Experts of a small language model: 128 SwiGLU neurons an expert.
Below are experts of layer 6 (counted from 0) of a mixture-of-experts language model. Rows are named router (the router's row for the expert), gate (a neuron's input weights, with its number), up (a neuron's input weights, with its number) and show model dimensions 56-111. Each number is 50 + 12 x the weight over its row's rms, rounded and kept within 0 to 99.
After each expert's rows: a language model's description of what the expert responds to; "comes after" lists some tokens at least twice as common just before its tokens as in all text. This comes from a sample of Wikipedia text that the model never trained on. Tokens count by the router's weight.

# expert 25
router:39 40 54 63 62 40 40 51 37 42 66 35 41 48 47 36 27 28 47 36 78 63 67 78 52 42 68 36 70 57 34 38 48 55 33 48 33 40 33 60 53 58 41 54 66 48 53 45 58 40 25 81 57 60 56 46
gate0:49 43 52 78 53 50 49 37 50 46 49 54 34 48 63 41 57 45 42 49 50 67 73 46 61 47 46 61 74 48 59 46 62 46 43 61 50 55 35 46 50 40 44 59 69 32 40 43 55 50 45 43 52 56 50 52
up0:61 50 43 58 57 59 57 68 50 58 42 49 54 39 52 42 69 59 44 45 54 50 44 50 50 54 52 44 60 20 57 38 69 39 53 57 55 53 39 47 54 28 49 44 37 38 48 60 55 54 42 38 54 76 29 29
What it handles: Political and sporting adjectives. Adjectives and possessives before institution nouns in politics and sport, such as national team, general election, Republican, local, Toronto's.
comes after: " the", "'", "-", " a", "s", " People"

# expert 13
router:27 27 54 52 52 30 57 43 56 73 40 57 34 44 50 48 42 42 42 61 58 37 62 56 56 56 65 60 53 45 49 65 52 52 48 60 70 48 22 36 39 52 42 49 52 58 59 50 36 53 52 46 55 34 40 48
gate4:41 19 75 93 49 43 60 52 45 55 55 52 32 39 50 43 70 79 26 53 56 45 72 49 63 55 64 16 38 49 65 68 48 41 47 50 71 60 31 32 42 68 27 50 56 50 51 52 44 57 48 57 45 45 38 50
up4:50 39 75 58 35 61 69 65 43 50 47 51 54 39 48 36 76 57 40 50 38 56 71 54 46 44 46 50 50 60 56 56 82 30 45 53 53 37 56 55 67 44 42 65 60 58 44 47 51 66 25 43 40 48 43 58
What it handles: Ordinals and quantifiers. Ordinal and quantity words after an article, such as one (of), second, third, last, highest, each, debut, often followed by of.
comes after: " a", " the", " first", " an", " The", " his"

# expert 63
router:58 52 41 40 60 46 42 65 51 60 52 70 69 49 45 47 59 45 44 73 56 42 42 55 63 31 57 53 60 38 65 49 49 59 58 47 64 70 46 57 65 39 50 43 75 43 30 54 43 55 65 47 52 52 25 41
gate0:41 58 48 29 45 59 40 76 60 41 46 57 49 27 44 31 49 67 46 71 45 40 56 46 59 26 68 47 50 46 59 55 77 59 21 45 47 53 30 60 52 54 46 66 36 36 47 54 43 47 49 40 73 47 41 45
up0:50 60 66 55 77 48 57 92 51 54 73 66 62 52 42 57 50 66 15 39 65 44 40 53 57 50 38 28 65 60 71 28 71 61 54 63 45 35 39 73 45 38 49 49 56 42 46 56 45 72 35 45 59 57 46 37
What it handles: Time-period nouns. Nouns for spans of time and calendar months after a number or article, such as years, months, decade, season, childhood, December.
comes after: " the", " in", "1", "0", " his", " on"

# expert 59
router:49 23 31 40 42 46 24 49 61 20 52 50 73 24 45 44 53 49 47 48 56 35 48 48 61 41 39 26 56 63 42 39 31 55 39 63 57 47 58 40 59 55 61 94 45 55 50 47 54 61 47 49 56 33 36 56
gate0:50 40 56 48 52 44 42 31 32 42 50 52 64 44 55 60 43 52 41 63 66 39 64 44 34 51 54 42 42 55 52 63 45 40 42 50 54 31 75 50 30 47 68 83 50 53 50 48 38 47 44 54 48 23 39 69
up0:35 52 52 39 58 37 57 51 52 44 31 61 55 34 64 56 46 64 53 38 76 49 46 46 31 65 59 52 47 74 49 34 71 50 52 47 54 29 52 25 49 49 75 26 49 36 53 60 49 52 47 40 39 40 64 29
What it handles: Digits inside coordinates. Individual digits within long numbers, especially decimal geographic coordinates and table statistics, such as 84.474-2-5°W and 9-9,720.
comes after: "3", "5", "4", "2", "1", "6"

# expert 53
router:49 22 56 46 62 60 54 46 72 36 34 54 43 35 42 18 60 46 43 30 51 63 56 59 30 42 63 50 62 51 41 65 57 42 47 52 43 60 51 40 49 46 57 73 46 60 61 52 47 48 66 59 57 50 22 49
gate4:47 74 33 49 45 26 49 57 50 49 81 53 47 27 37 39 58 32 19 25 48 64 30 62 46 53 43 62 71 50 50 57 53 64 56 21 52 59 53 42 57 52 35 58 55 58 80 49 37 53 45 57 55 53 58 53
up4:49 53 46 72 31 79 47 48 45 50 43 47 54 17 50 40 41 44 26 68 38 57 63 56 75 49 43 47 55 49 75 52 46 46 49 60 37 41 27 41 67 13 75 50 43 31 52 49 32 50 31 40 50 57 39 45
What it handles: Descriptive compound stems. Common words starting compounds or technical noun phrases, especially anatomy and science, such as end-ocrinology, red, wood, dorsal fin, hind margin.
comes after: " the", " a", " of", " and", " with", " or"

# expert 49
router:58 45 51 54 42 63 55 65 36 62 34 53 52 30 34 50 24 72 63 65 40 48 38 43 48 59 59 50 35 42 41 48 56 45 36 54 48 15 39 45 40 68 46 53 38 79 80 53 53 44 35 51 30 42 49 49
gate0:52 48 29 39 50 47 53 47 57 52 55 52 28 39 52 24 57 55 50 64 47 46 55 51 52 38 41 35 47 33 33 37 53 36 47 43 58 16 50 49 31 48 52 62 65 49 59 40 50 46 61 58 49 65 43 33
up0:58 78 54 47 53 40 48 48 28 79 52 51 28 39 46 53 37 45 52 72 34 23 52 75 53 58 51 53 60 60 49 46 37 30 48 40 49 44 42 50 52 46 50 62 37 58 54 48 54 48 57 49 47 50 42 50
What it handles: Leading digits in tables. First digit of numbers inside tables, after spaces, brackets, or + and − signs, such as (3).00%, −2, 10.5, goal differences.
comes after: " ", " (", "–", " |", "1", " −"

# expert 52
router:36 36 42 32 35 38 51 46 53 50 44 56 52 38 53 47 53 47 52 30 40 68 46 73 44 41 64 51 65 55 51 60 45 72 45 47 56 59 26 68 48 55 40 44 40 50 60 43 64 67 62 62 52 45 63 50
gate0:53 35 70 58 31 89 47 46 61 59 66 50 50 28 74 45 50 50 62 77 50 40 51 54 43 50 42 09 40 50 34 46 52 64 74 40 40 70 51 36 59 68 47 50 57 49 51 60 38 49 45 82 41 27 52 53
up0:39 42 66 58 48 93 51 38 53 83 76 60 75 53 55 67 73 28 55 48 50 54 56 58 51 52 39 36 45 46 33 49 55 68 56 40 50 80 43 48 51 61 59 36 50 31 46 59 50 52 18 51 44 43 50 54
What it handles: Standalone space tokens. Lone space tokens, mostly in table cells before numbers or empty cells, plus a few word-start pieces like prot, mult, dist.
comes after: " |", "|", " in", ",", " the", ";"

# expert 15
router:52 48 61 51 37 44 42 59 42 56 40 62 52 49 27 38 46 58 39 53 57 56 26 62 57 59 49 65 63 34 62 58 45 41 42 62 54 50 41 65 38 48 51 43 31 61 54 59 40 65 56 57 45 61 50 49
gate0:52 48 46 41 48 45 85 60 25 60 64 53 53 37 48 24 73 50 48 50 77 49 42 58 54 47 64 47 57 48 57 50 52 54 39 30 44 49 47 54 29 49 51 49 30 53 55 46 54 54 33 53 48 38 60 54
up0:59 38 53 58 45 31 43 47 79 53 24 67 47 68 55 70 47 51 50 54 22 47 51 28 27 53 43 56 63 49 52 68 53 47 67 59 77 60 50 46 58 67 55 49 45 42 45 41 43 60 46 73 65 65 46 56
What it handles: Table cell leading space. Space tokens opening a number cell right after a pipe in sports or results tables; also currency signs $, £, €, Pld.
comes after: " |", "|", ":", ";", " on", " /"

# expert 48
router:54 25 52 42 64 46 56 47 50 33 30 37 67 59 36 45 51 71 53 52 49 50 61 67 52 26 58 54 71 70 65 52 54 57 45 59 50 53 42 55 34 43 52 45 62 63 53 38 49 52 52 50 55 33 44 35
gate0:57 00 47 51 51 58 55 49 41 41 54 31 54 54 44 33 50 60 71 69 49 44 32 54 55 48 48 47 46 49 57 39 45 29 59 39 72 56 21 31 60 30 47 46 69 54 49 66 54 54 44 42 50 55 31 51
up0:45 68 53 61 44 34 29 58 64 63 51 50 45 37 43 72 66 72 60 41 39 56 57 42 39 49 53 50 29 51 50 43 55 49 50 41 30 64 43 60 29 48 49 52 40 56 58 34 45 38 48 62 51 50 41 54
What it handles: Concrete common nouns. Singular nouns for places, structures and objects after the or a, such as water, building, church, railway, farm, roof.
comes after: " the", " The", " a", "s", " his", "The"

# expert 37
router:45 63 62 35 69 51 51 62 52 35 28 41 48 47 51 56 25 68 50 43 52 46 46 36 39 51 40 42 58 42 46 50 49 47 45 43 49 32 41 50 50 38 46 59 40 46 61 44 53 46 28 44 47 59 56 60
gate0:48 44 70 60 52 45 68 31 64 52 36 52 59 47 40 49 36 77 41 29 51 64 52 85 57 69 46 64 43 53 61 64 56 41 56 62 30 46 79 43 54 53 39 54 46 43 50 48 51 44 65 66 53 39 50 68
up0:42 45 61 50 61 50 55 55 37 58 42 47 63 43 56 53 53 24 53 42 53 57 59 57 39 50 38 28 48 79 53 56 59 55 44 54 50 52 61 54 34 73 43 55 47 46 36 67 57 53 19 33 46 45 53 37
What it handles: Final digits of measures. Last digit of numbers in tables and results, such as times, distances and scores: 4:2(2), 32.0(3) m, end years like 127(2), plus unit words.
comes after: "1", "0", "–", ".", "2", " "

# expert 18
router:45 47 61 46 32 21 38 38 52 49 42 42 34 29 46 36 61 44 59 52 57 43 54 68 47 44 48 42 52 31 48 52 54 33 46 25 51 45 39 45 47 56 42 71 43 31 38 41 57 33 64 47 58 50 52 63
gate0:30 49 44 46 38 36 30 35 59 49 56 49 63 51 56 47 59 36 66 50 43 52 46 50 45 51 49 74 49 50 55 53 32 52 39 50 74 42 41 61 50 79 32 45 25 24 42 59 58 53 39 60 59 54 21 45
up0:40 69 51 78 49 53 48 57 26 47 33 31 54 59 56 54 17 55 50 35 41 42 30 48 54 46 62 52 34 65 65 32 58 39 66 51 63 51 23 55 49 56 56 43 61 44 80 47 18 36 51 49 48 57 50 52
What it handles: Prefixes and infobox labels. Word-initial prefix pieces and field labels in infobox or list lines, such as inter, ex, post, re, In office, Disestablished, Binomial.
comes after: "-", " the", "==", " The", " •", "==="

# expert 38
router:36 50 51 34 45 60 43 49 57 43 44 50 55 36 66 27 48 31 54 46 71 62 35 51 53 25 64 51 51 48 54 42 44 38 50 58 59 39 46 45 39 46 31 84 51 59 62 34 66 55 38 66 60 30 39 63
gate0:57 41 63 55 58 70 53 70 51 47 52 34 62 49 72 36 38 50 61 71 58 75 46 55 43 13 43 57 46 37 41 50 62 47 62 42 54 47 54 54 53 69 46 50 59 49 47 41 46 58 48 60 61 57 49 50
up0:35 61 48 75 61 47 44 31 45 48 62 54 64 46 38 50 37 54 54 52 49 81 52 31 46 50 64 44 62 48 46 51 54 68 46 65 47 61 53 53 48 39 61 57 40 46 35 69 26 51 53 55 44 48 54 38
What it handles: Digits and non-Latin script. Digits in score and date tables, plus Greek, Arabic, Thai and Sanskrit characters, currency symbols and LaTeX pieces like frac.
comes after: " ", "–", "1", "/", "_{", "_"

# expert 61
router:31 55 51 26 70 47 29 63 62 59 46 53 47 42 50 38 40 46 45 45 59 59 54 50 41 47 60 48 61 37 27 47 42 39 35 60 41 69 52 38 45 41 39 66 43 44 41 44 54 38 24 62 55 40 51 72
gate0:70 53 50 33 46 50 48 52 33 65 57 60 43 36 42 49 34 48 49 55 32 49 63 56 53 58 55 49 43 50 39 55 59 40 33 45 48 72 27 48 51 53 63 45 52 73 49 51 51 22 43 52 25 40 22 61
up0:56 41 43 23 23 54 58 49 45 38 31 38 44 49 49 50 63 55 49 50 50 49 33 41 39 30 40 34 53 46 50 55 45 44 81 50 54 34 77 62 45 39 37 15 52 44 63 59 54 50 79 48 32 58 61 46
What it handles: Final year digit. Last digit of years in dates, seasons and elections, such as 201(9), 202(0)-21, 195(7), plus words after them like century, ago.
comes after: "1", "0", "2", "9", "8", "7"

# expert 26
router:39 25 50 41 50 54 53 55 70 34 48 53 53 53 49 61 40 45 64 58 76 60 35 68 32 34 61 52 58 36 46 59 25 40 67 42 59 42 41 48 47 43 49 56 38 68 41 45 75 33 38 57 46 70 45 64
gate0:49 25 48 54 56 49 51 54 47 50 46 53 65 50 40 32 64 60 52 43 37 44 52 55 45 49 88 48 61 47 64 65 46 55 49 51 40 38 41 44 50 33 47 53 32 48 61 37 62 25 50 55 37 49 49 54
up0:31 68 61 45 40 26 49 39 51 50 55 34 44 49 57 59 48 44 47 37 49 56 36 43 70 49 49 35 22 47 61 33 58 60 50 46 54 41 34 65 48 58 66 80 60 43 56 50 35 58 22 43 72 70 63 50
What it handles: Determiners after prepositions. The word the, other determiners and words like its, entire, surrounding, eastern, mostly after in, of, to, on, from.
comes after: " in", " of", " to", " on", " from", " and"

# expert 8
router:41 34 62 38 43 49 57 54 47 49 32 61 60 18 71 42 37 38 48 56 61 62 64 53 46 48 47 52 63 31 52 45 27 58 29 72 64 23 35 59 58 73 50 57 53 58 63 63 53 49 43 46 42 49 49 63
gate0:54 29 47 60 54 63 31 50 42 58 46 54 45 41 62 59 63 24 48 49 72 51 60 50 52 61 49 36 52 40 48 50 50 27 57 46 51 60 47 50 31 51 37 52 53 65 47 64 75 80 43 64 31 41 52 37
up0:60 48 45 47 54 45 35 47 64 35 73 50 65 55 40 44 52 58 49 50 45 71 49 41 43 40 83 45 35 64 51 40 50 94 33 50 51 38 54 44 44 35 50 65 51 59 67 49 53 41 70 28 82 46 57 49
What it handles: Table cell tokens. Spaces, dashes and short header words in Markdown tables for filmographies, election results and sports stats, such as Ref, Pts, ±%, Notes.
comes after: " |", "|", ";", " /", ":", "N"